config = dict(
    experts_per_token=2,
    d_expert=64,
    routed_scale=1.0,
    balance_loss=0.00205,
    init_std_router=0.0102,
    norm='rmsnorm',
    norm_eps=1e-06,
    init='uniform',
    init_std_down=0.0,
    optimizer='muon_variant',
    lr=0.00938,
    beta1=0.9,
    lr_head=0.0106,
    doc_mask=True,
)
Below are experts of layer 4 (counted from 0) of a mixture-of-experts language model. Rows are named router (the router's row for the expert), gate (a neuron's input weights, with its number), up (a neuron's input weights, with its number), down (a neuron's output weights, with its number) and show model dimensions 0-127. Each number is 128 + 24 x the weight over its row's rms, rounded and kept within 0 to 255.
After each expert's rows: "comes after" lists some tokens at least twice as common just before its tokens as in all text. This comes from a sample of Wikipedia text that the model never trained on. Tokens count by the router's weight.

# expert 19
router [127 151 107 141 141 124 155 122  59 145 139 176 102 104 134 129 122 141 126 111 134 152 139 126 112 142  71 103 103 130 162 130 113  91  91 173 108 140 142 133 159 122  97 142 185 114 162 124 144 111 134 131 116 128  87  93 165 144  85 126 149 145 138  91  93  90 125 136 137  95  81 143 129  86 148 147 118 127 123 168 108 156 124 115  89  83 108 138 136 142  99 144 128 154 162 113 119 121 112 170 114 118 163  88 135 112 131  94 118 117 146 168 107 101 137 132 128 120 143 135 122  87 136 129 102 148 156 117]
gate10 [ 77 154 100 119 108 106 155  96 120 159 153 149 144 108 129  98 152 175 132 124 131 157  99 127 128 149  95 154 144 134 165 134 122 111 162 120 131 115 151 113 159 163 176  85 131 173 147 149 164 130 126 160  97  99 137 116 164 111 133 167 144 137 124 129 152 129 163 133 102 129 121 105 123 130 126 158 139 139 133 131 137  83 140 131 133 100  85 135 122 175  91 111 117 123 153 157  78 162 120 121 153 121 137  76 124 107 127 138 112 136  97 142 103 145 163 154 128 107  82 122 106 133 154  90 158  92 148 101]
up10 [165 102 137  69 162 138  87 176 123 113 146 122 131 140 116 118  82  96 127 126 124 109 142 130 139 158 131 164  95 186  82 167 127 129 116  79 147 139 160 101  98 116 129 118 103 117 120 138 143 124 148  98 152 124 141 146 101  71 123 155 111 114 131 138 140 116 117  84 159 129 136 149 120 107 164 125 140 139 177 126 103 119 157 135  87 176 174 122 170 105 150 139 137 133 151 122 163 106 110 184 143 101 114 139 145 160 134 104 108 125 131 144 113 137 112 131 110 124 117 144 160 116 122 133 135  90 134 112]
down10 [133 133 103 152 117 167 118 113 105 144 113 119  99 132  94 163 134 130 155 145 106 160 120 161  78 109 140 137 142 115 136 156 148 132  88 118 101 121 115 189  77 126  72 153 126 131 142 130 104 127 108 100 163 121 112 108 113 167 124 106 121 158 139  98 127 131  57 140 122 120 164 110 120 134 115 126 133 126 110  90 110 125 144 178 150 153 131 147 103  96 104  98 122  78 116 109 169 133 127 101 123 137 114 133 112 168 136 149 126 109 135  90 159 138  95  68 104 143 122 116 100 136 149 104  94 130 112 146]
comes after: "|", "\n", ".", ")", "==", "\n\n"

# expert 4
router [116 109 110 149 145 109 127  95  95  76 129 153  90 146 165 156 120 120 145 152 154  92 122 142 113 132 145 148 116  94 145  98 130 138 131 171  88 186 175 134 110 153 128 157 105 149 172 148 161 145 140 115 148 147 128 116 117 154 127 108 176 127 124 114 147 134 182 142 129 104 109 149 107  97 106 167 125 143 108 128 115 155 117 149 134  69 122 146 136 112 100 114 144 118 157 127 165 146 151 119 130 124 141 132 164  94 158 128 140 148  89 115 112 122  66 129 105 104 141 180 119 107 165 147 126 133 130 115]
gate1 [174  93 129 150 120 155 124  98 177 174 105 134 132 124 166 115 153 120 144 148 102 167 142 140 101 111 144 145 133 111 151 113 120 125 111  90  93 152 149 140 138 154 130 160 105 124 127 158 133 130 125 127  81 103  80 137 146 172 152 150 132 130 148 167 130 168 129 151 130 193 160 113 145 109 126 135 142  98 116 113 113 125 157 114  99 104 115 119  94 117 131 102 145 139 107 198 154 132 122 150 152 128 103  78 114 157 132 114 112  84 121 106 142  82 146 113 115 102 176 131 114  93 135 132 135 115 133 119]
up1 [117  98 134 151 119 148 150 112 124 164 158 126 110 133 151 171 125  87 157 111 117 102 170 127 142 124 140 170 168 156  96 115 131 148 104  83 162 118 129 125 133 109 161 142 117  83  69 132 125 152 187 126 135 192 163  92  86 131 147 139 122 139 141 130 161 128 115  80 119  97 123 115 138 136 134 115 115 110 131 151 131 129 162 124 102 112 120 147 139 150 129  82  67 117 147 155 131 109 132 107 135 139 180 136 144 177 121 115 154 121 115 108  92 157 139 150 139 146 130 129 104 120 139 127 142 158 125 104]
down1 [151 104 138 170  87 117 153 141  98  92  76 133 143 129 118 155 171 135 111 150 109 152 125 171 149 144 134 103 109 113 112 100 140  79 110 148 136 124 137 139 130 138 160 126 118 148 123 123 148  98 121 139 126 114 103  85 104 121 157 144 172 164 114 108 107 140 140 119 153 159 164 115 140 107 134 169 138  99 124  73 119 124 147 181 159 127  99  85  96 146  84 127 133 132 138 194 151 113 121  86 148 137 124  95 120 125 106 158  92 143 125 128 118 118 103 135 135 106  99 164 139 150 140  85 122 145 141 140]
comes after: ", ", ". ", "ed ", "he ", "that ", "He "

# expert 1
router [132 125 119 154 145 123 131 122  80  98 110 135 125 139 183 181 144 124 122 154 131 131 130 144 137 108 123 122 119 107 128 107  90 107 133 137 101 162 156 180 141 126 139 185 122 141 132 165 169 169 161 138 135 109 118 118 140 134 126  84 145 131 154 121 126 116 160 144  94 133 102 161 124  95  93 149  81 161  88 157 122 145 114 119 114 120 100 165 126  84  99  96 171 149 150 118 143 132 110 141 143 139 126 109 143 130 139 116 157 114 154 114 108 128 105  85  92 100 167 140 103  78 138 101 117 108 175 123]
gate1 [114 104 144 123 134 158 144 113 107 176 113  91 151  82 121 107 163 148 100 133 133 107 133 129 102 115 105 143 176 125 165 133 158 131 126 125 123 113 133 117 134 130 123 202 141 117 134 147 127 130  95 136 115 125 104 146 156 119 121 132  95 117 148 168 131 175 155 134  86 138 159 129 143 142 129 186  83  96 126  86  98 121 105  96 121 157 111 123  51 115 137 104 128 151 111 128 151 127 125 138  75 127  92  91 134 108 115 127 117 130 119 128 116 126 139 118 144 103 123 146 129  90 113 127 126 101 187  93]
up1 [102 148 145 177 137 141 126 113 152  97 149 136 138 144 182 150 144 114 137 129 108 122 152 111 137 144 120 131 129 151 103 155  76 110 109 129 136  97 129 164 107 148 113 136  92 155 102 132 153 135 213 139 134 142 180 116 170  99 147 155 114  96  94 136 156 154  80  90 135 103 107 121 110 113  80  88 118 105 118 144 183  75 131 105 143 101 121 126 134 149 129 118 126 109 130 122 134 123 114 153 125 110 164 136 142 169 109 107 148 128 153 120  96 132 150 118 100 129 121 103 124 139 116 126 147  95 141  93]
down1 [154 134 110 132 101 111 101 116 185 120  85 155 129 140 136 153 124 132 144  91 124 138  88  77 126 138 114 106 140 149 134 131 144 116 138 133 128 139 170  72 114 141  95  95 116 115 126 137 168 144 133 127 117 116 120 106 120 144 148 116  98 128 125 116 132 119 139  63 170 136 111 135 120  64 142 128 126 178  92  73 143 131 172 109 149  91 105 139 130 120  89 108 142 156 132 139 172 137 162 126  95  79 127 107  98 129 132 101  81  89 142 144 139 109 136 121 137 118 143 116  89 171 111 128 132 124 134 122]
comes after: "to ", "and ", ", ", "was ", ". ", "a "

# expert 13
router [ 85 123 134 137 121  90 102 113 118 148 168 140  99 112 104 142 137 126 133 108 157 121 131 170 118 110 108  94  75 130 171  95 112 146 142 114 120 175 151 154 107 136 100 121 115 139 115 139 144 132 170 165 144 138  89 126 153 161 120 111 146 120 133 160 116 117 163 141 137 105 107 166  98  96 120 165 134 167  87 156 145 141 127  96 124 114  91 139  80 117 103  97 138 106 156 137 141 135 113 143 145 134 165 132 132  68 181 113 114 100 160 138 106 119 145  97 146 149 132 152  97 167 128 111 113 125 166 118]
gate1 [127  92 129 113 118 139 132 149 148 122 110  89 136  85 111 131 127 127 118 155 161 128 107 129  90 156 100 139 144  91 145 103 110 168 131 151 137  90 131 129 136 137 137 154 145 113 132 165 152 119 129 137 103 103  72 106 141 133 110 182  70  99 144 125 143 137 103 130 122  90 128 101  92 139 109 132 116 111  90 121 143 160 180 144 136 106 110  89 105 100 131 108 149 108  79 162 100 165 165 140  90 137  96 141 127 136 124  81  91 137 157 121 103 133 144 117 127 131 128 132  51 129 152 128 116 142 140 139]
up1 [126 145 151 122 117 141 156 130 114 117 161 145 144 136 156 102 137  88 146 138 156 132 147  98 133 145 177 134 126 110 120 162 127  98 114 102  95  90 129 137 127 158 126 142 144 121 104  98 139 138 177 150 137 140 229  90 117  93 159 131 147 126 103 144 117 150 105  82 107 156 111 144 126 143 129  78 125 109 114 152 181  95 145 100 122 126 116 150 120 156 120 126  93  71 109 152 114 134 117 137 151 119 176 142 145 145  97 158 171 134 116 112 137  99  99 146 155 112 144 153 137 128 136 127 149 122 141 144]
down1 [120  99 115  97 112 151 123 123 157  56 109 131 137 127  92 162 139  86 142  95 100 121 145 112 126 160 116 174  95 116 112 124 136  97 105  93  75 148  90  84 159 119  85 124 164 125 115 127 158 106 120 127 128 147 140 124 138 118 151 100 164 114 138 134 179 133 133 107 126 151 117 149 140  88 109 192 135 144 144  94 125 157 135  94 143 119 133 115 118 148 116 129 145 144  96 132 129 150 144 139 121 119 152 133 133 133 116 134 110 118 131  54 182 119 140 141 118 147 156 170 161 118 140 145 106 150 126 121]
comes after: " ", "| ", "0 ", "1 ", "2 ", ") "

# expert 20
router [110 120 104 157 160  63 157 108 129 158 158 126  94 120 125 130 112 106 149  96 123  84 129 137 131  84  99 122 128  80 141 109 109 133 132 150 124 112 135 146 107 140 123 132 155 123 146 128 122 150 133 175 179 149 103 133 151 120 117 109 126 142 102 102 144  81 121 168 112 114 136 134 132 102 102 126 133 166  86 127 128 170 102  99 166 122 124 130 113  72 152  96 168 142 160 149 132 148 134 127 152 127 126  69 146  97 110 131 107 126 139 115  89  91 120 125 132 138 151 132  86 135 172 126 143 168 160 159]
gate10 [117 128 131 153 127 144 161 110 140 195  84  82 134 137 117 149 120 112 122 146 152 106  81 129  74 134 126 133 136 132 135 105 121 109 161 166 179 100 123 114 117 143 174 157 139 122 108 151 146  92 153 112  82 122 151 111  89 126 117 120  77 113 132 135  99 167 133 141  93 133 120 102 179 146 154 201 120 153 114 155  94 121 130 145 129 124 119 120 126 126 100 107 123 145 153 136 107 131 132 158 156 154 133 151 119 120 173 115 126 129 113 152 101 141 147 129  93 113 103 148 169 118 130 139 163 145 151 125]
up10 [129 104 144 119 158 130  84 114 141 151 174 121 142 148 146 132 104 139 106 129 102 117 162 129 124 130 125 146 117 145  95 131 113 130 123  90 113 151 155 130 142 119  95 148 141 164  84 142 138 142 123 131  98 109 163 139 122 106  97 158 141 117 109 185 107 138 138  83 154 126 143 142 137 101 148 120 134 121 126 132 136 131  98 146 122 149 212 118 163 122 163 179 146  93 112 120 156 107 180 150 141  75 127 167 166 122 135 165 126 120 153 163 154 106 151 116 176  98 145 138 132 128 138 128 178 130 138 124]
down10 [126 136 118 173 134 113 169 113 143 132 144 117 139  85 130 165  88 133 158  67 116 174  81 163 117 106 156 111 134  88 130  96 136 109 102 137 128 153 135 152 122 145 109 103 131 128 148 135  98 122  62 149 124 137  92 113 111 131 114 109 159 138 133 133 170 122 146 134 160 114 143 113 130 104  88 135  99 126 121 131  84  89 101 147 161 130 100 161 137 134 114 115 105 127 120 102 128 161  84 120 148 124 122 160 156 172 104 149 117 137 146  97 145 161 133  79 148 133 141 122  97 131  97 113  89 151 118 157]
comes after: "the ", "of ", "in ", "at ", "to ", "201"

# expert 21
router [ 89 130 144 143 121  77 142 148 109 152 160 147 118  96 122 125 107 130 127 102 164 142 163 142 121 109 111 119  98 103 194 110 123 120 133 166 129 153 141 128 125 103  75 122 118  96 124 135 161 114 160 137 122 136 125 121 187 171  91  91 156 127 142 131 109 116 154 160 143 117  98 157  93 114 138 113 120 147 142 149 133 137 100 111 118 103 122 152  96 137 110 133 127 134 157 119 130 111 113 182 126 138 157 121 123 109 144 123 104 120 184 145  79  85 164  88 125 168 107 161  96 121 137  97 114 126 128  93]
gate10 [126 169 141 142 122  94 138  69 156 173 133 134 134  63 108 147  86 159 143 110 117 103  84 127 145 140 126 120 121 130  97  89 128  94 140 142 146 137 175 156 146 130 155 129 101 142 114 162 102 142 137 112 115 104 109  98 110 145 133 110 104 104 150  79 123 121 127 119 117 118 121 127 144 142 142 139 134 147 140  81 108 157  95 147 153 152 144 120 131 128 102 118 122 101 125 136 109 152 164 147 154 136 115 119 118 104 168 100 134 129 101 131 124 149 100 142 111 133  96  93 168 158 162 142 190 116  66 112]
up10 [171 137 121  86 155 152  89 147  98  85 147  86 103 154 111 117 104 106 143 114 117 115 114 115 112 177 131 155 141 159 150 133 137 138 118 102 162 133 148 131 140 156 126 151 182 146 106  94 137 111 125 149 131 150 148 186 118  99 118 120 117 134 108 196 130 135 151 113 151 154 149 144 140 115 119 153 144 111 154 100 113 118 142  90  94 131 131  95 162 153 169 152 145 114 105 122 159  89 148 149 130 138 116 143 141 152 129 124  92 135 134 126 142 110 161 134 139 134 143 162  71 125 111 140 152 146 141 190]
down10 [138 123 134 158 108  96 118 120 116 149 150 121 129 102 106 165 128  92 119 164 155 141 122 149 144 122 169 149 183 123 172 158 125 120 117 120  93  89 145 139 128 124 101 139 132 160 161 126 101 159  93 119 154 116 155 141 123 150 133 145 135 136 155  86 165 136 124 178 144 159 123  67 106  87  67 131 136 105 121 128 136  92 133 142 119 127  90 166 117  70 141 120 149 109 132 133 142 104 112  98 136  91 143 142 145 149 144 148 161 128 150 135 115 153 169 114 121 105 164 105 105 113 147 151 110 119 147 170]
comes after: "\n", " ", ") ", "0 ", "1 ", "2 "

# expert 5
router [111 108 120 130 142 120 129  60 131 107 117 148 113 177 149 129 123  62 172  96 161 113 158 128 139 142 112 118 125 106 125 100 105 121  92 111 139 124 142 174 143 120 116 141  89 114 123 121 156 156 130 147 171 152 117 129 143 131 134 135 130 132 159  90 138 113 144 135 128  94  99 117 133 108 102 162 104 160 114 142 125 145 109 144 109 143 112 142  93  88 138 100 167 142 133 157 143 146 112 156 145  94 159 117 141 141 152 105 108  83 137 131  81 124 131 130  90 101 179 110  98  79 154  97  90 145 130 164]
gate1 [108 112 112 138 106 141 123 106 116 152 130 142 118 115 133 151 154 124 105 156  96 125 106 154 119  85 118 103 153  91 116 120  97 139 148  99 115  78 161 131 147 133 102 152 176  78 141 128 102 119 135 137 149 122 122 139 126 132 157 144  81 138 163 151 151  89 141 151 156 105  98 137 155 174 168 126 139  77  76  73  99 163 124 103 123 123  97  99  67 133 134  97 143 130 108 132 127 153 113 155 121 121  95 120 136 123 124 103 125 110 102 112  95 113 125 104 125 135 107 134 107 113 133  91 134 141 179  92]
up1 [107 122 158 126 116 166 127  97 132 148 131 142 117 165 149 124 133  62 138 108 128 111 120  98 139 145 140 122 128 172 109 138 107 105 114 132 152 110 111 130 121 126 143 134  76 125 130 136 138 134 144 134 146 145 151 119 134 110 152 127 129 125 100  95 143 126  94  88 104 135 116  91  91 112  94  88 107 142  93 154 193  93 171 119 131 101 134 105 110 105 129  77  79 102 140 149 148 100 103 166 108 109 132 143 140 170 106 115 138 141 181 137 143  91  77 112 125 160 140 107 175 139 131 130 128  94 152 117]
down1 [164 120 104 139  65 135  89 157 130  99 102 159 118 115 141 147 103 166 121 145 101 130  89  94 126 160 134 136 141 138 140 108 138 104 138 119 119 139 123 121 130 166 136 148 131 135 113 139 107 113  89  90 111 165 113 145 138 177 207 109 123 117 143 105 129 146 130  75 154 146 133 153 157  89 116 168  88 155 106  62 107 141 157 148 161  99 136 121 131 127 136 115 128 110 115 118 152 136 147 122 104  82 142 121 132 138 154 120 112  83 123 105 132 109 118 140 104 114 148 123 111 160  98  96 153 130 158 116]
comes after: "the ", "a ", "and ", "an ", "his ", "The "

# expert 6
router [118  94 130 136 147 110 146 131 131 120 139 144 116 162 152 148 104 112 179 103 119 113 129 143 135  97  69 112 132 118 159 143  83 118  91 109  84 154 149 145 128  95  89 141 165 121 129 168 141 160 131 149 133 143 142 108 144 119 131  93 114 143 121 140 201 132 137 161 129  95 115 158 136 116 128 142  81 133  93 157 135 153 142  74  92 131 131 145 108 120 154 117 171 111 125 121 163 115 105 160 196 118 154 109 108 118 127 112 131  81 125 146 130 132 124 130 119 138 124 127 117  93 135  88  85 141 148 152]
gate1 [109 105 110  93 127 143 141 134 162 183 136 106 135 137 102 142 141 121 140 168 105 136 143 107  85 116 102 105  93 117 116 104  95 157 146 138 109 110 141 140 153 114 151 158 128 160 136 157  93 124 139 119 116 131 134 144 131 149 143 152 130 116 127  85 157  77 148 136 122 139  64 138 136 114 128 144 100 122 103  91 107 156 113 110 127 141  93  90 127 103 157 107 174 164  50 135 177 100 101 150 102 132 124 118  86 132 126 113 123 154 127 132 149 122 138 114 162 118 178 108 139 154 159 142 149 137 147 101]
up1 [150 143 124 192 124 131 134 118 116 122 151 161 144 121 152  68 139 139 119 113 156  99 114 181 147 115 139 121 107 140 122 164  91 117 109 120 132 103 139 144 106 102 113 142 128 111 136 171 126 145 137 127 126 129 167 108 123 118 177 112  93 138 129 141 107 173 131 110 142 105 125 125 113  90 103 108 121 127  99 133 190  73 152 129 107 131 118 107  93 123 112 120  95 107 172 119 166 148 106 143 137 140 168 123 108 148  75 143 176 150  90 112 109 125  75 116 120 122 137 136 136  92 106 118 136  95 102 101]
down1 [155 138  82 134  96 168 110 129 103  94 102 150 132 138 128 195 108 114 109 107 126 152 134  98 132 133 131 142 156 119 127  93 153 124 113 100 125 128 102 116 113 145 117 114 126 120 138 134 169 109  93 109 112 152 119 100 140 114 169  89 129 118 131 121 125 128 154 129 137 167 186 153 144  99 145 164 124 125  77  71 117 114 147 126 139 108 144 129 113 139  89 132 139 163 128 111 149 141 159 116 120 101 137  67 110 115 108 173  80 112 117  78 163 111  93 155 110 134 149 157  96 128 121 119 105 138 157 108]
comes after: "the ", "a ", "- ", "The ", "-", "("

# expert 23
router [ 86 104 142 129 125  97 146 109 100  91 139 125 102 100 108 131 125 135 158 127 137 137 138 144 131 131 107 123 124 130 144 118  95 149 118 145 126 140 164 201 117 175 123 119 148 117 132 141 138 159 158 185 124 168  90 118 176 160 126 118 129 180 159 120 150 103 164 138 120 104 133 156 106 116  77 179 102 147 102 143 140 143 100 112 128 154  85 141  98  95 105 119 160 119 166 129 165 122 121 135 153 131 162 117 126 106 134 149  98 124 136 187 102 111 117  83 134 103 123 123 116 110 146 126 141 151 151 132]
gate5 [118 149 129 105 109 137 137 151 136 120  78 144 118 154 155 106 135 110 131 143 109 117 126  96 128 121  84  58 147 110 156 128 123 117 133 136 131 153 118  64 149 133  92 108 105 139 156 123  92 155 124  98 104 180  74 136  98 135 158  86 165 140 148 128 124 132 151 127 161 119 139  64 124 126 115 149 132 100 109  94 122 123 171 155 121 153 100 132 124  89 119 156 118 154 163 152 120 180 113 103  99 126 154 122 140 100 119 154 141 135 120 144 119 159  88 131 132 108 138 136 130  99  83 101 151 143 121 123]
up5 [141 139 142 162 128 150 109 161 141 132 144 159 132 179 148 143 158 126  90 113  80 145 143 118 143  94 155 116 117 129 133 156 105 123 123 139 124 154 134 113 120 130 145 145 179 133 132 130 123 159 124 153 100  65 140 110 106 118 116 171 156 105 101 115 140 144  84  95 134 139 121  81 111 108 144 109 154 101 146 151 135 126 128 124 131 148 123 130 239 131 157 143  90 123 101 161 100  89 144 149 118 140 133  78 127 138 116 143 145 132  97 123 150 116  91 148  93 122 131 148 146 113 143 106 109 134 120 143]
down5 [129 158 168  95 123 101 134 124 123 177 143 143 159 180 145 173 128  96 118 121 134 142 144 146 137 134  71 136 141 141 134 131 103 125 134 112  98 136 115 149 161 120  71  93 162 109 106 126 104 108 134 173 147  97 200 141 140 121 141 138 110 145 117 142 209 134 106  96 134 123 136 122 152 129 104 127  89 152 172 107 143 156 121 133  81 126 105 122 120 127 150 152 145 162 141 116  92 118 106 175 166  94 124 133 129 144  95 107 125 138 109 147 121 120 125 143 138 142 131 107 132 105 150 126 118 136 160 136]
comes after: "| ", "(", "–", ",", "201", "; "

# expert 3
router [108 116 109 136 150 126 132 121 102 151 159 134  68  98 123 147 131 109 177 109 131 108 129 145 111 150 123 115 138 105 138 132  70  93  81 114  95 118 148 140 169 108 106 170 168 122 115 123 130 146 130 175 119 152 123  92 156 123 125 125 130 112 133 123 158 140 113 158 125 129 111 148 105  90 152 104 104 140 126 199  94 111 134 113  95 140 112 161 128 138 119 117 124 113 139 116 131 167 119 191 156 100 136 110 144 116 125 120 145 127 119 169  88  87 139  83 146 137 133 182 138 109 131  84 105 138 147 134]
gate5 [155 111 144 132 124 146 159 134 156  98  99 131 101 156 149 110 132 130 116 139 125 122 124 126 198 113 150 109 135 137 180 156  90 108 138 108 129 182 110 126 166 114 131 100 176 115 126 151 134 163 136 112 118 122 113 100 128 115 135 101 207  98 124 117 146 125 113 136 132  67 131  72 115 126 128 117 128 155  92 125 122 122 174 153 146 138  94 150 124 116  74  85 152 123 136 159 137 125 127 148  99 162 131  85 123 116 142 142  98 144 164 157 127 128 130 116 155 110 133 110 174 113 110 111 135 115 149 133]
up5 [152 182 140 107 154 142 102 148 154 143 107 172 136 131 141 127 138 139 159 100 103  99 170 158 143  85 156 152 160 127 129  64 132 136 134 181 106 150 134 130 153 123 124 144 141 168 156 127  86 174 109 145 150 102  91 107 145  99 122 170 157 102 124 150 115 146 124  90 121 137 150 121 128  86 133  99 147 117 132 106 145 128 119 158 117 144 104 137 143 141 172 164 132 101 117 132 110 168  68 118 125 162 140  91 109 133 138 138 152 148 106 104  91 166 119 102 139 159 127 130 126 103 127 129 135 110 131 130]
down5 [145 114 157 160 113 156 128 107 133 142 155 115 120 147  97 162 174 118 115 122 147 127 144 132 127  91 143 127 132 119 172  86 104 150 102 149 139 126 124 168 155 146 178 133 144  79  80 134 124 143 132 145 133 136 138 122 135 148 118  90 144 159 127 122 140 116  99 126 187 167 125 146 127 106 102  65 131  84 210 160 122 141 147 131 135  88 120 144 163 142 111 105 116 118 121 146 147 141 115 136 114 117 103 105 135 155 159 105 168 150  98 148  92 130 121 169 122 126 147 103 159 157 139 142 120 126 138 105]
comes after: "- ", "\n\n", " ", "==", "°", ": "

# expert 18
router [118 125 150 141 134 100 131 134  84 141 142 171 129 132 157 177  95 128 158 107 139 174 178 151 163 114 133 136  99 115 126 103 107 108 105 131 111 165 140 147 110 104 101 114 149 144 153 122 165 170 139 159 146 167 111 108 155 117 113 140 127 158 171 109 134 113 161 151  76 119 141 175 103  91 111 137 127 158 146 105 133 135 121 124 111 104 118 137 115 108 102 142 118  81 164 163 187 128 166 103 122 125 143 139 144 106 122 124 124  99 152 171 144 123 101  99 103 147 127 151 107 128 155 115  93 142 164 127]
gate5 [141 119 132 141 152 124 129 156 117 119 104 138 124 130 187  59 153 139 106 136 131 120  98 111 164 113 138 123 122 103 158 116 147 124 122 148 115 129 111 154 128 110 119  77 124 134 152 164  90 130 135  94  97 107  64  98 110 108  99 113 187 127 146 111 133 106 139  60 140 111 138 122 140 109 111 150 142 138 113 139 157 163 151 164 118 168 124 141 119 110 126 156 160 166 164 152 109 107 162  94 124 145 115 141 126 117 153 118 132 114 128 176 114 143 156 187 125 122 133 116 120  98 123 116 157 162 143 109]
up5 [144 125 142 136 137 133 139 183 155 129 140 188 110 138 109 140 129 110 107 136 111 105 134 156 113 104 132 137 151 102 134 142  96 142 120 153  87 138 147 142 147  96 148 121 157 144 100 154 100 156 168 142 136  77 134 135 125  91 117 132 126  36 133 139  71 118 133 116 112 138  99 152 137 114 143 138 116  74 146 139  99 169 115 105 120 143 115 130 124 135 139 127 148  93  91 114  97 110 167 118  94 129 117 120  86 136 149 166 171 137 118 116 108 150  86 162 120 148 149  85  89 137 129 139 124 138 134 136]
down5 [121 164 114 141 122 129 135 107 133 143 167 116  91 140  79 182 134 149 144 147 147 108 127  88 164 137 138 127 113 178 177 136  61 139 121 172  89 111 127 181 113 133 149 154 116 126 103 148 130 159 139 135 132 144 132 134 149 137 128 104 107 135  97 132 151 135 129 142 131 111 144 108 126 133 129 125 144 158 147 160 140 117 134 118  93  84 159 140 113 142 140 146 134 132 115 142  85  62  86 137 123 177 165 152 119 137 168 120 133 122 132 166 114 141 163 156  97 115 136 131 117  80 113 121 123 143 156 163]
comes after: "| ", "'", ". ", "with ", "is ", "as "

# expert 15
router [114  94 101 133 133 110 147 114 114 139 159 131 102 146 139 141  90 105 176  89 159 102 139 123  96  68  79 137  89  91 158  99 126 102 140 124 121 129 159 134 130 106  83 124 155 126 140 132 130 157 143 145 177 148 121 122 139 153  84 122 144 143 147 115 148 127 141 159 121 127 121 136 130 114 133 138 103 133 115 120 152 154 104 127 134 119 134 128  92  82 126 132 154  87 164 132 162 159 147 117 132 111 115  82 148  73 142  83 102 123 115 171 137 130 113  95 117 135 154 128  70 151 157 127  95 173 131 130]
gate5 [138 112  74 144 144  90 143 175  93  86  94 124 139 156 178 138 133 120 121 156 126  91 103 128 132 119 102 154 183 129 127 144  96 114 147 155 135 113 111 106 111 151 120 122 164 150 120 123 129 152 116 133 105 146 167 139 143 116 109  99 163 135 138 147 171  87 182 113 147  89 141 105 129 125 130 138 113 126 120  84 142 143 168 140 124 113  95 134 112 102 105 116 141 146 165 127 137 148 142  95 128 102 161 105 121 104 124  77 143 144 109 146 113 100 148  99 133  65 115 135 145  99 115 123 179  98 130 126]
up5 [116 103 167 129 136 138 120 158  86 115 156 162 125 170 154 162  98 164 125 137 109 121 161 130 129 118 144 151 139 129 163 154  97 122 113 157 117 178 150 169 131 132  90 163 143 137  78 112 167 191 115 137  81 125 157 119  89  98 129 130 190 108 139 107 148 113 168 131 122 153 115 100 108 131 132 131 137 108 117  89 131 112 119 115 116 112  95 124 151 140 160  86 111 125 122 102 102 157 155 150 104 104 149 131 132 120 109 129 113 172 100 159  82 130 140 141 139 122 147 141  96 144 122 112 122 144 102 134]
down5 [110 134 142 165 146 134 107 130 129 124 158 121 145 156 158 135 143 144 122 116 134 114 129 144 183 147 130 131 127 134 125 135 149 135 105 151  99 117 129 253 130 121 143  87 145 136 147 154 155 154 135 136 123 145 109 187 150 131 130 104 102  97 142 145 119 115 121 105  87 107  96 131  94 129  80 123 116 130 142 147 149 165 126 135 103 114 141 150 121 151 149 155 161 149  91 146 115  98  99 169 167 141 146 152 167 138 161 150 115 131 139  97 111 132  97 114 133 173 124 147 126  90 144 114 132 132 127 116]
comes after: "of ", "in ", "the ", "on ", "to ", "for "